From a checkpoint of a small mixture-of-experts model trained on Wikipedia: 320 squared ReGLU neurons an expert.
Below are experts of layer 2 (counted from 0) of a mixture-of-experts language model. Rows are named router (the router's row for the expert), down (a neuron's output weights, with its number) and show model dimensions 0-255. Each number is 500 + 40 x the weight over its row's rms, rounded and kept within 0 to 999. Numbers have three digits each.
Before each expert's rows: a language model's description of what the expert responds to. This comes from a sample of Wikipedia text that the model never trained on.

# expert 5
What it handles: Word-internal letter pieces like ro, l, o, own, mostly after w or b, as in co-wrote, stockbroker, homeowner, motorbike.
router:463602493438465497527515514502490451421486471517500488508447482457582477510462474509508426483477494434519568501445506535551515529493502535524545537471414449474493467485537455564433497532565433626522470476455578487522557544453537511540497445501530470492501553515451523559485482448515508555532511508488472553530553528467507525505455490485464493446485526646467499516555488537545502497499492482560457485489511516513491510515553457453587434493470504510474439523492577512501584458449476421506470509503480530496466520543536467557501509505534505526488474518462510418497471507567485566481475544505570418519548600544463469499459491536500523547461502472459553464525481481489448446498495493541409504436422560529498578541483469545507466536469497508515499461502424530499470451561524
down0:502524515507524457479472506467531547547508493524481465450480483577499519411539583491511468480569620561513496496464494502490428573480530465470558469507510531545538554510563524491485466455463482518592464597492546486466489566486451456548536486502490429477541573545489425516622452504505476558462502470518466431507521553479461534543477440568458418458519479530501553464483555446475540516513471490505497507501493498442492478540457430503544446533565439532527474538480412495574483488535432467475429444475519482434504515514575474504501461505527481418474446521464443541489444486526506529459526536547476549518501491573501485492529484584557466533493516524554519481489560460487502528529462418536465446504538439518504525477521510526558500483472446477493502519538430524488521566475480
down1:449459428474529469442430493522496510528470495570522509530504488469446542471516468503528531518481533521456468468541582464557542508439523401537516483470529525429449575448460522547525543521536482463500530538545503535525519512514576388514479468406491490529459533450513530457494437475493461499513526502478498595489499486489568519463504471513478447480466457579405465491492515458531538483516517422559516461597473494537457529465486502484645543547520519458513482508470458528485435453576552509515554556471479569603532486430486480493485523515499485495574483493506519469489543488458509478553483515541529521446459499517524515471584443537495499477519452514523486503423476575468506488506493486475524448501506379476499467558543519448540495503495456499536478459494465506548564434486464
down2:430463452505520511526480547458483480531441478523510548551492438559491511490529544560562478549551535476478434493487481409525527520520550409467488468485590492579470543492618523556530522415512505503347464511521488441491459542492443524528478480426472520456492509445508451498482504514495547506511497464598483506499457475547532499495471495456523454502589490530528418516508510509513461488556480471468538446561491457546447481485459476474474577555451524489544451500504460493520510513536530519528512492568507537495509432566576515513539454442538459500568542419505452472410479544546465493478503489526418477471467486548479492401517438447445493494424537517510505485491479492473502508511492549451485528454506524420552521487467531463484554522454510466503474526534502537467553460530480
down3:539484461512543499572579546473532464466464505481551572434487479445446452507487530540430494500467476481515514484434495494509563485527530463550470455513503539546436529482511604490505502491505469519510573554494503548537539481576439500538494538530525470540499549482573439510575572519440452497446495515531563473543485538508485581447493540570465542491507529539474477448510440527543453507523542562573508532518458522512480469446487447486460505508488475505475504478491517546457538417502490501553492495475466498593546530589381495428524496445447450519519488511421465503549544486483466408472559495531494473535517487548430531565509479562490559563444453470509519492525558444520483502587565564517490550531471464464514462434538548485511442529521487517447475490451476489480488525536526
down4:485518491528531529449540502395476504522506591532556468454463506510589459529440471436488455464521494562492484501466521447555471494494555498480459591511429485514512516522550526532443500482425494459579532545557573474453444571519537488554519528488472466500508506514432511476492515482522409461461418511477491448449494433508466551498489528494521534459502476426487451513554465554472466471479534597502443597487500508554530526543485532549559535514543506507528461481523504492500517497469467481539433553477470539594525461496514464565484469509490518569456484491464452497458571501427523428498529512539489498522467438530478533518525522423486518455515547450539529520543446553525492483494537554482479537494421536490528527587488558538477493505477486460534442438505469446569448484402536
down5:443470555426390517473435556503489500506469451529487465549509462483481524501446510473421529521498565528427506498558505449538512487421481504497561425560503553496546447464498439470507464508515521526500582482578483491477500512508476532491461459465486474550481489524529557506503546448511512501532479501576548492504431497524511511462514495566472556495492482453537470473479501524493565531530513511487447422488483536549498523531478544504539516505498489570538401514509569504481488473501468495530485542523535511534485505582523538514398526538526541460550550568470561427483558505506458518505460517473504474518554546497549542519494544504481520508438545479550553536438502506547516423602532531438566486503550456416547540574578458524547506519473507500467524518556531440394524454599506
down6:431602529549507455525541509512537471486500541560543516464541496511535501508519507549468513542411536496554563518542460488493484604527530552481507540541490466494491534490484461470509534522439521457448528440555526511438469458489427439450504503521551544486470521477471489483527385484512481475505595479521485469496512476542448557563519429507493420438542465523517486493554523526500502497423525541495453403454506552444491470439519489511536492519501470506394508543475508553490481508560592535464535461444521453438437523479462526479469466408467481467487478570477563397510568485518485473516501450501490489507484469479474484604483439526513547478558522528529496478506476538544492503430499463511428531506488466440540552598465410495492453493435507496449476507495473520504508521485482
down7:533515506473560581523452505540556464513483442407535402507482491568525484593473472556511479472498563532581550524491472421529506474516537521495488456510512491543499490537463449454455602477526462479571480536518507502445488507537436459521510519474494486482543480437546448477547514524448489509466442511510524551537481403466491530504461543560526502472524497509515466577500458531500519526425552515437515536575519443488470505528500591485509527528445465430477569525495486484541427510487437501446486476583441433577499458415527493522497413516509448525492516444540498535476554508493597414468459497546456490518515491527518554487475509421494504468505461549497421511483482494485449481514473490505520535413522498442460534503505526496571450542457479420540524496501506500569451496502487
down8:394542468498444518498467494508486530461505532501572530437483505536613539504481486410503537492482456494533611491478533486431505434488512495484482497448555432595520453548488555463500526481444544475527513478440464547461482525465521508515460512501539473430479440480532462541419584418552529511550463505514495505520467502478464447514447506567434525520513506491509533506535535424486477462397532509446505452523479541469459536541516510511535525494472499519499497459452493497481447483559542532510438547507494484532550548537511540460456486463545411405509545502484481416511506471474506517494473540533455451483551502512452412461490481504564454526550523446473478437527433490467490492483426534512485505559503505421544466438539485524499465485440485516489550462496523517458579530530400
down9:540567502492477495511514481441467497482537468439453414512510475486506508427496450592523548506508493467514566491512437555521443532469483517456479500443505521518458587541524502440554468455489515488587521422525533432465535507439466552494509481531595483494565554503482501502524466554494521466551510521476532449480473460515531549493557433497525450462503489498524512516494492552545484549527468482496491493547479558377576510446455523488532587577508548475551587470528442482494505530491548497528561430515470439466487456499509537447482508540456464556563479466424483547474460446478513455532470544549457484524480467478559537464545507450520481436577533513576482528494499558454538541459492521488483442452512487501599469526480459496474512541543467459565532557532467527552552456465550
down10:419414471549470566483491495529529569490530540467534472471471505427428545531447480496457459450476526501523427486445497524469471513515520528485498554514479551579533517452511529401512492559591415518471519471559515502413521492439482530416491448544501471442572510485456540543491483476522576536508545495473491585488492489567492480533484488469438482491561445491444455555441512557475505491493454507513500542529497485434533429505418457482497493574490516496496433554491502409478438510484483487441486504543520560429585474556468481541526513539502506516492463478554464480470447543500522499534518512487510452481511518532475521546558510446556535449590533495508489505544488510516523507471445540558510564477531485536484481468490456496505520449544387543480485523559582508505560462533443
down11:479457471484455447500577551435504486506558557540490557435423487529511488476522500435510433520518518479411501474428486443510545525571479511516507467521601522499497475435526525538541457485496419502515490497473495418496525503567547440479502499473567509543506495551508532434493532553502473463501503482496511521478440506525565484526512614467474538523557503488486583521580472495536436544506498447535528453472509468477494509574513523500563558524480547497449499568517530477472516496460531515523439500431511469591530421522531444497574527555444450502466481478479537442494491455453508578510581406568517554523496508470472474515460451522457519556497516536483494537461522539477482513576518550527592545456471404519537498539492549460520459564490461526539491475467474579521480501498497
down12:480476460444531416534524524478502447506534518551471566494529459540436473448465526471484535495447521469440417545393485473527520589502485517464475518487617475521561502530451520500537534460545448511480507505514461420473458477501471447531582460504515475495541421537459505460553562451473543474556537486491464448451447582550529453540478508542451521532559543509514513531508500475490488498469532557525407557464479524502493435503489528464636517462485519618489468514537473478496507497491487447527533540534471549484502510532500454468476558529555466476450449484462429534500468513466413518462505470464544470541556422514490529484441556433496491552562439517515504495524548517449499506474525512532507500509472536468515425451546558502472526521488540465469446496530487477490476444518580
down13:470543491520480495480402520512451502514519470529457498500485488504453481525517505504497545475486509511508422485397592544424547548473512474477441570580508535494481472516453466462467524453517494538530476479508522535533468486461542492435466544503523504589517508526484561511509557597516504494473529557489436425504475574481499499590532512457401523521456500485527510571540500454512451501508480454498554529491496484460529526548573471455595457448540593462549475486479503468542489434513471503496470531452559499530450452525481463452546556523445491442520497451469581493530431469481510501561491530507462540543530500494500544529540460497533493492481493559537424428579533504513464472539452534513577487482553436499546537514541503577517555409480524468476494439514460530451509593516448
down14:428488555490576548533515521510491472546508540471500508508527523540420523520528518495506488499456588435551570491504529516431470487485495533427503525510549600495489456462487508604504469442523488537452494550528515466437519512505540502538474531525498525449501536495535539466566490567512524580458483445488492519531534489497462570420386555480521535549492558483501420508492500508486511537482532493499468450462495563468492525472513489522495497525586472525461471545589543536479470450528555493454494467536560528503505514530465473533599622487553489533533490528470489519484528470566457498522536548511538506463505510598444592469467487493531568480513471527459498526544464494521484518478495498505598505476462503531502522507568417456480537485500573444373561504566496512540506467476482
down15:524505480506500539491491558480522470516491490492505499446428502482512498516435466535532470476502470495513541517523501522551533489541502542516435468450457499456526412470576469502426464542555513502514526524501451496500519565511476483599450425410559486502488513426428488513478512546498582546546536494497519471451531534476509451540505450456471414434461491560571427488504488600500540516499522539452435606498468501524460475505411507550533446514518490553456550498434556517489478518439502567504583457530484542514461424487502534478478464477547502567540464483477542516526425470524528413449534523546519509489498422467528468519522573471518404467482463516548554590468495499489474494515456502535509508541511487507462465497516550483421481504532528512526553552417451531515517458446434
down16:479510474545527486522511449508462463496523497533471517562548543462529532538459525495466452451478446525587499468536512513535523439483545542572522484464544527535422504480491497451571581446495471493480501529489516551519452498494443565435500524511485466442467429550455507487518521492558521512544523548459480436499583487557494496495528482548586457501526480425436475453527446541508460430556518422503511491461458538475405457522477470513451468504509470492461483479539545385505552494538503565530419423454502506438502502554444457466455484463529429532544502544469485485500527459461508497496545459526554491449510504487484479522572479498524543447546449547490516451551476454490539561463495521471488524586608456415515489488522520445577525517479519551542493532517516497503526568546407
down17:469484427538464473542511469492532456486546453483523535549554436452512424536453503524479517531481448484565496541498477457483481582449545500533504513494430510511409418468464565452512511570552557538469484496540522503438535528568392492477515549524519492545553450470519504530441575471497481513560533541426540525579482478481464547484551476514494518419523529497523538441488474512518523458572572579510459464494510446507477521502488518526452561529464496515531487486543531444520468533545499431462549464532416463532516497534501603537472477498516506492489485511507460581485502527479566475520519428571496473493451522503519461422470562563433524480500514474462510561491470467445536522429502511555562533522568491478474473497503501510527475581528480514540618518476467499510474414496494
down18:540452536453555526437530476482559471514432479375453504537534512461521471537533521512492431486580438505491419505542531464455502442513522584530495561571499526478530498568539476496529558538461471520462512494522426473495471488495472542520529582549491337556485506536543469496542546510429518510507456476490517455503546514484451534521431547451524542456508509428508512538501511480495491485529477449457555453481521520537555507549555483448537445502533510440501460493470541405474492489535522512510482425453523500531468484438474491453512518442560511541514529526498556539465547502498487456511561455443532529507438424559500456500553489520540474440498491515592476527540445531534511471540468496492488466513489478492517526481460506427480531505548381537521481559542486429528515497563530
down19:556526512482491547533515477489468497454521493470403474528467444554542507492465493490487486528471402544511465536448506479491531553467457450512454470476527464540550446551532439529496479517476517471511553548468585517533504547426487451503510472484479484516504523463485494483445489478516550497509456463494518411492472531509421431474432519522477453563500457501529506503563570504452462511505497367575507516630462530540508444420526455522482454529491457545500513523504496519542509498555476516544481544491511481517539528505492535520438545526516443473511451463517561463550592579503498495450550509476469487406402527479542477576490601538460466444517545493510503448452451526496505533589481497535491537492532527523496453466431391471510511499523510507520515569539550439523464489538463
down20:451482489507511418453374480469482489516500499532532554493455444475498502491502508498519507534542491476489479473547546508500531514436544499464564507549497491516563461484487536507523512467447464420457587441522478495531476540449503450483480407460463493539496524498504528485415451500514486534511516455517589486559478481484459470525540472486507479457531490542544505520580536565415524451548428510510513523498506498510492477422572476417497394520441504442502492525473464416532486425513482511469499493419494559474520453496502491494478543553536518554560546501480515448507479478544488489500517453459446524497543460530603503514569427470536468551550480484493482578529485429500503432511454594503472505550537520486461441398526495507390454432503492531479513490439558543540483512527496
down21:461514457503467555488526478420441530504419510464504485552479529450461543506473508540533449475505510523489496457433546521499522546523424529490508553545462487478518596467548481474482480443496486441524589511457503451495503510473579559528556559487503547477432531498433510445452523502513452484500480464475444425530523447430513478525432475457494471481603558545541522538549546516485447547419503511501481548540529514458502565520515580471537447474463511438567451505536454527405541531514536491465526532516576511465447538552441493517473487455490505461478508513581492425469560502524540486514478533490527531494510469503575526554462497481419506603550484499551471500559549486524480471485560497533550505492455443398494500442488510487576484516516490559475502555444507522453502460525451
down22:584483472518554484447518484474472514489514473489507469489491559583510521521558442516513487507472509596526520494548489448468520421505469459507535451524484520475457584494485474511538514481488501480492485502579432487543513398494490523503441462476561405439522454493461497498507490510497554535463505514470470459482465424512485502424495496479435466510633458527542466448529542558505547493505426453530471536553479473548489552497535461550474454491525540486509522442433528465478550581498552511475413576523508497476566525468440494603467526492458447418466601513480510448481552539498547469556515469514431524462535549504460517445497523544543519522454541519395553507489539577465493467524519504539498539477490433478504514580523553470533489472415481461511506540504466500465517515510489
down23:493452472644489471537510477559431500499505479481556485442464488455534516554464460443466492442510512534525593448512503446524491533497481473469583560423439480472537503490464472418473556509559526501501423486508521551520542514453496472522513499486495544518471507494482436486506497482544419451435507494513547489530463541558465527533552443498532537522494513546461466453446527482541514480568535495564544463517445479528571523528570490523541619488474460532416461513516459574460459488470429481489431490425480497458534555571480493499548532501494493510543489500471566485496478463427469458502503471546484471498486462490509477522460475420485520523475477502512463511469516424489502512468542515513563402559505529497548487441366562546503476487536478494564507513462513477459431552472515
down24:575413559618528509450448480589475508539419455484565518508506506486540479487491455513519484486508513479513543493444500503465523556529554471519578510481469473521480565501509521503482483550489481518470490472478523547471553456479470495469471513512580497503529505474475565573447534505425459430443481516469458487577480408493593419452490496556505451483563503475486441418501471522501502506536527595483458433469498522447452474434561519534539400530460484482489493592496476498492513449454496441528530558492477482469502461520515499510489438513486494506496444474516396537510465533435476486502520484542522525455469495567480446496482427496499544506476459511507438496594520439449469465474572482547526497455480517410432470480448486483530445543506565510506499438517540554496524478529517
down25:540434530482458530509529580460538478503551515431426496527476606544519517415494512513490515462571553474468445502538510536474521479482549475542485547523531440435520483538547565472502566480545549482519598565551509497508476596442508467544522523537446487481597503488417517483473521511447473509473474497596471531506549431486474526491522484489506449567523542482477463470493513466498552548543438529537519534503494525417503486506500501476486509514527535460505457477517564467536549514580502581459471477463498563476490528524549507567532550438541443563519526479539500546474543476479517527480482463534568488539536606524415536518488542469440481446439540505451462554538464555477554500476517483458525560525540501446496464434545488493536510557540466456494518510497526431518508505541584
down26:516432518406467459476472539442518423528512454538546483511442558498511463480470460471437478471551526470488539568498576490501571508562513492492521544437486465466521515528539544396453499500479495487496506520467503467482550549464457497493480470510519494535449499501423484474510545448514512505503531453481523478461565502550510511465421527559439487508546517431450593522496517471422481511489546548473506551473502487531461503482545580456472495525540598554566501477490505537455536461422485556482530543441511471518520558410552532482485422420483488517568506455469517492447549463566507441477528459539520499551497523510454507457498501500436439489472516539485481477555548511427511524492450575523492528421431494458503473480595479527500475435514502518538507464432514589536427443504532
down27:457449468598533587481460527444504511497563523554509469504436522451486484446524548552463462429534485460457557492494568512485575489504536551522516513535549474460422465472489547403472429501497503483497505530590492499494506516505458472466482494512554494578570566460463438478443604548528481475466528467535416419454527523477506428541563497543499515524507537488445506437560563530530508444510586480501480566525452512537477544489520460471514456513512520562525546478451593513444582540497463477510509453528479520540507568513497456464464502474476489541531440504479450473436485501432479462503510554463554508515545542458515479499444524490533580536509470484453476462477514442488480462460524493448541454556484484533534495465523538537505445554446466467534518543501399482492506536479522
down28:524547492478550458449531500460565543549509497491478536552508541507457504519470450484461575527461509567485551547527516519580504414462489552577447495453504472440450468496525492512448460494526509486570499490443390530463502495475423514513551506455479477565508470432500510555573532441540529464504445526571504492521545523536471473453601432523436488476468536550585458500471534573452507495508501510545562530502575493504482463481475463561462582463498522437442521522464466508517521488534516488494545516505524503533531484460539498441624493442543507467452541537447498541512515513415505515514534508517444487563524492547497495529546505472445486513485600489563511481576440462498495505490571507529552493475521555463492499533461492506482533404507491449564495488526430516437518532509431
down29:501496522529461526531488544543520458493523423511472553398446470509475481392492457499506422479449585536511548478467503450493513475555521468550476433397557489531556539545535491576460436415502520494558489528478444538529498559463497533548528472488504535480530558491462574533492425519480441504468545481524514541444423528491490492363453464479527450559430484546521488482480522465521430556468542534511493427513498478509515532479473564526528505494496541481567537499532479525516488453534511471518546512476400484532470495511582446502546472517520471536474482487542554459485467559542527444486532497545464445517552503474530522540489545444484447462524417518519527503504496479578527512537424444519529473505477525429533458526492424517497497561557565502542518465551486462467491547490487
down30:548506480473578497510473481471480522460510469485505506474497557539495428441533541481473581550438503459544497489468537447476500482444498500489516524602514503585476469545466516460508586481539504524507462494558552453473481540485466575567486446486453509529473543550545502502487515502525498469477509471410576447495513480485477479491477512552532515464439445560410476521502509476498490525570580559478550535468566467595482518580497493519450499379511528472495503554473418509476494555553457425457499564503505519522465498484456533469472444498512476512514552501523514464410578483502490496488527461501460494517580481506551535486459508512500505514473554511518574552558506567538443525455502582481520496536563555466531512520534594575487488492515508403492407440505514467506534530457475
down31:491529575539443504558519485506508486474491492506527562540484504431560460547473465452482534482504505467487531390501489543471510439489438521494424492582406507457531521542474590480467563454450477455486415440518569530517547498509490547508558489491516467497543493506462525454577496564514432514495524502513555499517493593518471509513544483494546494454500497476448528591516539482472460506552501494517532546450493560546445459483470429485456473610415519512427510468560500492459505473517491447469471533538443471471485458494499585523500514499513510500441514549431528465474461493456528540508474521509538455510461523434566477494519468471450485464484598451466462440508549559476480493532493425503595469523473495530566525547473512501462391500487533564455500512467479448485516487435545
down32:474495529513558605465491536541445440499441492581522497509513580516483470456488465546476523517550560486550491568471509504525575486513484516551487474501493455485546482502504559577498444518472458474445573480523516522518494468505535449545478477509484464477461506579440584435462507456497509530484478470527498470432530502560455506528503378559527505497529562537497502480519487434508501503493471520492505505445478545483516509484456524476468447502471512444511502481427490537487563505483502466507452517528533586462427431486448459507441525505464466468483577566434461592495485546469506465414495513482477511523451508490433403526476470473569425548466511531456442509477446509597539468516478461492555615505431478541533502500447455498552555507474515520476450481535557498501506414518545
down33:590486453475478509529441578506472510569465445504527503569436552491465468485467564510508477506443483483479502526533541483548464501558521455454445495454409533481549460551493466574470537441490496533484469488457434505533493506526569516530489474454559477500474512472476546484466529456501544479469464529529458457497532452539533534517476524446513543583593503526525475463464529524476523490482510441526510532541500554482577443546463484461455448375530468571388518435535485461544454523485474487526546484519481550485519440464494533517457550542468511438493565530487497519536432547492519533612456480453432537502548531479527497453488569468596517513526523512558491541446433510496503503545469496515489484504532524467471520556578444477465461508445514516436559549543459434455476514476524
down34:509485470512574503481493483428534545550536429547493519515497512495489478453531525494525486477482535479518601498502510505536526520490548520529549536425495488482458562460473514515493530464427471479521527428456481480510508523450538471449462464478517491488483546429476526459472471532501447550515449490549559568521560554514493470551519530384544529542489496528471580550504483535505516592391572493479509557504415579528491492495473464528506510487544573445387579554503489546488454518502507450524462452470545482468483606553449571479588494491493473500473491558517506537514552519472465574447465513491438500517458466461489501547541527482473487534510492486554514499520519571494524456492526533496530468388477529538514594545544487543425574510513479408522492529512541502472496469461496
down35:518458531506491527487456447413487539521454461487562471512446538481451475504543553449497544516472453495496520529501532555494519533474531460458499509532449550463466518516534466540482486517464498526559506542493496437485439543455530472441467478525445509504511505504488577435550450439500445580519510475562455566431528521443433505494473486464460469455441566517524565599520550487476485586452497474548514496548546498408510538468586513586498536504576536480571481565494486469491507477492486530479448516483485533445507491530498460448362527446516475459522516485478480528551519504548494639530500462492439538500542499500468480517475539413475493545382500456495492455502530520556462491508494481544500554430484426504477500448496490518511497436422519496523560536555491494477479505480474
down36:530487545449474510556504516491492464519453456551541427528521458556592525508544500488498462508484511509501457449393527416447555456423518519487429512490505523550448488498499522490550457513476575522450527465527461480431522457467519569561550521443529417439487530456443525529510552471436497427508425537545472482425512524489525508448517516489489501474398486501510487433476480510495451469556489548538493506492479469508461492574478504452437452527474495520517517469498486464490501472477422491545496495470456480590496493454504447533494522515508516416422490546505441493503490504513382388462502567554457512507491465470499616494499523482494498457526529398490465548436506541467527543508475506551535542523482440498580469447562507546485452539523487517459459541508516518477501539456506
down37:531535480538528562446518449495390512508561423466570481478557420482533500536502452562555426494477526502498485490449481476484559468621510492544465522512524488492534463543502506556544504564492490540535543471462456545565553507480541537545507513465481475478482477527506474614553515472512500507531429577436508494412474542484462499483482507511520481490395450474468475472535513504435475481513563479570501481512451513491458462474463489559455485458515529434420491444475539491457525503523498508429439496549493545449469540509458494595446459464515522477446496464513491430486513443482564459432516532447537509459513477558491482490516407455440502420479466470487542519558540491497490496448564477482569567482474533488461453471513445495486472502478462489507470512514451528569500409486530
down38:492420531513555482498468534492471469499452563533518508535410534508545504533482511492454515500432591477452456425487515513456544479437515483521527589457536540483551433485529480559492409519471438497485536467467468507530476415508581492459456574586485424504546475512491524471431479486450478445489446503584497408450452561509543492511506503524568503488512452484469473472526547488504525478491443497509518484527478464442474481530536505509480532485476559528557459492545555504473588472414460447495475456481513497482499460494553475535523496495531526507537568560499500508532442529550534484453522463434528472568545483470450478477471376476455517494466509503454489493500446463502501490532445493495438519524484505580525506488418502479494505502514522485467531562605451493517461540578389
down39:453497519501445504533489499450509527498494448473441532495405518495483427463504496525494500504504480425447507506507528438454488513439572452463546545469576483480462503448472572466517512483507525506522558489507530551504469431450491525480561476502519553482597502523571483537480515478507481470504604512480552505520490426436479484485508538382525552519521506495518481512510445482496559439526502521514538468493454593480451483517449468505551488450504565497442464552472509504529521500507470487466486498480420502506447457550519462395459558480479435455464556472507513496494503493564486487571514478554429576473567479528533490488538463416552407417452486468444483552532493492468475526546516531556420442452493472470453546517550545439474451439443497536495427529526460489435499473497448
down40:546473566457559439491560470512533583486546579448517500616478491564513475516532535498527554525489461472497389514521522530488549450484575532450517513408513484505474524490468492576544484531549470538463484434524491450487502484491490459526459566524530463573534565548557517499535543553469555478473554536525516529468446518403517489565491524496610598522479538533500511491539513474496520519527496484575503475525528447507478500489476548520457526561505563523431493507533506487578514508549462490538458530441555448539551570456436449419503517446547438496524505542430585475536472444535551499563506501460507492558504446511429531543507459508563506484533541503471516496569481514500462477545508477480479535502490517499557472534546468525477487538467500556520435532511522543470513498539556
down41:474518547474561534518471448512547564416482501521502491414484473479538502520445526450484549498525476536537440456489479541504522513475503550566503474498503408516506489458529527525485444447498570442492550555499540485464537600489507414457481555498441507469543492508512429500518474497542501493459508548476458529491518510469556414505484444491474482548507592537414481506458454491512461559485497441505529492494487503436503517482555570519541480508525548473536506532561560478557572480474432434479540465456528489499547516495451468521505555477468467518474500510525543525522478455452459536502418502505543519414573432526551533529485469439516532503493500522423396472502499477479523524551544527568501493545564463610479472496580531507518469564510505417595557441487565481523456492502523
down42:471598533577505498576471542536505484514480487463536522502449568473504499547533472480527460488552515515475556526434503561485545500458506535507462482488516486495508408500488504557427514593490449497570427510563502498425491436447535413498561501527475573543514495466481565529551519544535491465557490539421488498459533472453499461537454502575469535528485436467493532458526394504491506528514490422440570509515523558465544494528530471530502494485501500471526516503458539543504505558524528514510511494542425512471469538530478495561579511578560610580587412498477445544465440528501516431500538513501443566543490515481482549487537521521510467494495454536504510512524563480539508446528567510489566553522570483495450461542470572447527524510485487528542522482509461524528571500508505
down43:465554553484426556516512560496487536476451516440489511533487470441548535424554501447438533460528533494535503456373482483517520494491528506551486425498570485509517566484469466448517503522482471550583565491489490465492509422492538499497412532460444427507441511531505422513465501520484488467541507521460465496535467480471409490507493467499466501440554501528458550487524507506532493500558513471515565535571548491516541538530491436598512456587491488460540473548486497517529519518514469531544514463477563453506540522490559508501521562456425492516553484584508555484537458517521531539486554465480539476436434442603543568485473588536532498553518513492452499519524459572483480509487524525512464457484548467544515532581555472534527518419440481529450498492478579542507516561512533
down44:466528475465512548578525482559547541508386600497522488479477521559564519579503441484519469516468544479483533467586552487476451479420499450551502464501443558483430494471465524504504538540500517468487509480507487510488558526543508464440516459479500485506512471540534462572600515560475471465445557458592480507492500582635558479454551479511508530563496500463537546531502526455537477534424566483589498508505470543496511486488561480472449475525548497545497497527471518506483541471518513549473557499508503510464491472519517589507536496425582454563478536491497461509515465529485583509448470445521544544514542457482465452445511453472465551505517471418499523539478424490540490452496497476549504525520422450519485543506500491542505491526451452573462582483472511430502520508450499
down45:528523513444545565491502507494416512463502580524497521595487497526502586449509557495468550572511556506491507532502547471492510535474482543460494506556463464449538496511517485463498476437462558539483517567476477517491576499459485534472461538571446459490557450507529558489492451517528434427515565491500492485488489427490464441576509530443502484491523542491479530485502479539487513457422544545536453559451469489413416489498457514439454585434559528446515451463572534443545511483508423507524499535550559522485481507481541488534469500494586524469435520461493448567535518493401555555566532563492513542548562503529465476520540453509483544562527523476542450496472512484529526592478451468480527486453516462445474548545469507454526500526481538566497493476497579483501499483589496
down46:501613562563488563590450568474463486578484484495498526487515563510527556513501459514489492531452546497508602489497519558518461444499490491555485524571464421514485491542504442473551499508494483475459488479525486518540510433480517563508593553565514553490563529579471502591485533541561451488517495475575506518497541478511444523501467470517468495501475489465456472497471559534547508523505493567527435512410535441573451466541491478486481507484552490477418539464484466518480489587490476481569502512581504482440554520459501503540594523542491489452505476495436511537494497491528445459522554521450454492579479480509505518492479529468542473447536521537520484534451500501445500493549506467420464514451480454460536393572492496474459544486531443578502562492435490481523463430478499
down47:507504499513496452487457535538479471471501432458529480559461488573410536577522535529532491518429471480477474441535547510461500499552544427522465436511422542530526544482480558490552464524467560464431495454483425472519594440518489551457421557482556492509577507500481482546574506484538534537544532479521494501416561499601523455520542476485426514461544484513454500502488487497469438471498503560463512499566524466546504462499532508505445497503490529574471539511467466455530529448493479490503498582492517484539541447466496473445472531602487537573565494480511488546502419556501476475539449499547474582409535482447512545475475541483489474467494512449498542500507598460490498448530552510474564480452473520484450481516506525533490539480490520562545434529441507502467443558427459
down48:581502561499449550511454451472577447569551533555429447462539518586457567514571491433553473513509481479545548550469417549530492560463448414473487448478460463512457412531448563552482505514465503457488514521513468508488517549528502439511503567462525453543562520479550495527494511550481491538569506489488412439479474524426498516439539496481533463386493473501520530510375458499469500560506525519434506477497519475566528505507524529491503542510585457497515453472520501446559547521462550494513433466501534508519496502495529512475492502489521505514497438501435564545448514513517483500500532505574557450537493549475562489565495483583536492493472517482531512443481503511530512512521460495515490561471494464482563510500464531429573488417527488552577535490544461468489482497507426
down49:538521510524498504483516517578446469489491484493485472583573531511539512531480591517529555500454467444473508528529436526470518506431507466573457495543475571482553500471496526454507494440505596560511519503478454502532484540588509541486535579507473456426569490463612445481467500491567565475508510484537471501525430426567462505530447538513541567516608447529496512452472453493545455526561439517508491381500487514511559516484532497533439497507476498502542569449485538452481477440471528490530532464471493484461514529524479495520505551491569433530511553512460436458500505433539567426511524543500471519491460509523527433532457454523492512463549466486490484570456524531491525507488559513445481539477526467488487459490517524476514623587558501551499550446479470497486495474440507
down50:507491524528491515473504495490396547529536539524467476486506505498594512567465465518522580447425449483444542481537485486511515463489449524502530486439505532539471444564466475508579512502487458480517519462450539570517433402544562506487506501553538446535524576459384497526507442537514527433498424486528464495470496475513510464492436411515485457521525427422529513479550518496549545558547476498514530540488471499490485478497431525553555546575483516501503497482522398469512548514432509444439540522408420489564520463498473460522549496528524473527571478500471492468508503428490455469559471448468450438533511458461440463480560493586463542529497483458516482527445503432537521450462522507502519556520497529531478455499495592489450477562507571460517460542501490533521485489523508
down51:616507418581412487465472395528551467561455514483519482501545503520496456566559481487509493534525420484464513480568503513540448544397530546510479554550473554508472498535535452528439475560549545467517537490518493526517504509469502515508527439528384569498543550514543585475498570572464490577513460462575470467512461502521497474556495535527439495481514530546513499505542489546557507558545462497554544509479454568456507476468482516605499463416450448482503527553491497490460520467467460531518504543531486555508566489492520529479481517471542494406476488445491467595537457483503473454493497447502482480476510510495503529483445494533574484488481502437494506442506501483510524502492524512505439523585509465444479487519458473537517466504478467577433394538483535468510525508494534
down52:514502436455454531512516517478584467486530436546479459503497496543471575540559482536487462499414523414530560491442464510533527490464478484496552532533536584473557528484463479534517375561483512490475483485535460476462501554588453471515506493478528482518508529526399495456518492463497471526523458525479443447473562555552530498498515428510566457432419579467501485480544518493453441441533529521524467482516494534519501597563532588486476502541495474583617495488491500524536479513504431520508488550509514519493398501555516468517548498546503515546541445530567454481516504485553460532440430545443524527486479540463509450557521449486526534483550461499554484475542534480534484460506560522488496462563479441469500533431457445479515536531488521503476505437478430495497503535431494
down53:509533508531554555508470530496518500494439495416441529502411489516449446501439484518460498479469515490516439444563438476417508448500481504478490543524543541542553456445421517556553452490482420516466539438477510484563541463545499473419511489465451507532515508422543573499521522500452533519488503515510475358557531528483470526539554528475512525505426576516544540511509461463525451526460550517517440474453455516493450481467457560490510604465486551455537445483519523570513456502464538486532515485486467395505505524522394450490562519511517489480500444488494508411526478469479542552453473454477501570480517463527517507510481571447516505567482510481541524450607468493416497504573530501489482534541489512491541510468496502491500484584515439474501539565508505502444514466498470
down54:490531434487493431541418459459526490480435500502517488528541518475508496457507473513480476431525503495479468474513507484419495418458547500504502487511430539521438544513513522534499498502588524518561437540509429542510528524504467512516490451419496492473564482492506498474473476504448470490548539464482563560492453493493454540513433450535586575457497502498453495539445490412445471507622485450463482565512508499534527481440531510462439456465499517526542489497547489524538509542534511470473483563487465478509557483474552510462459497445512415485558441541552487527494528463528572477538486414556467436464512482438482587407436388544458458479442474464484481466568478477479500567530492484534460552574463554489534521529447518529481540554510555521481507523524554499522433544559508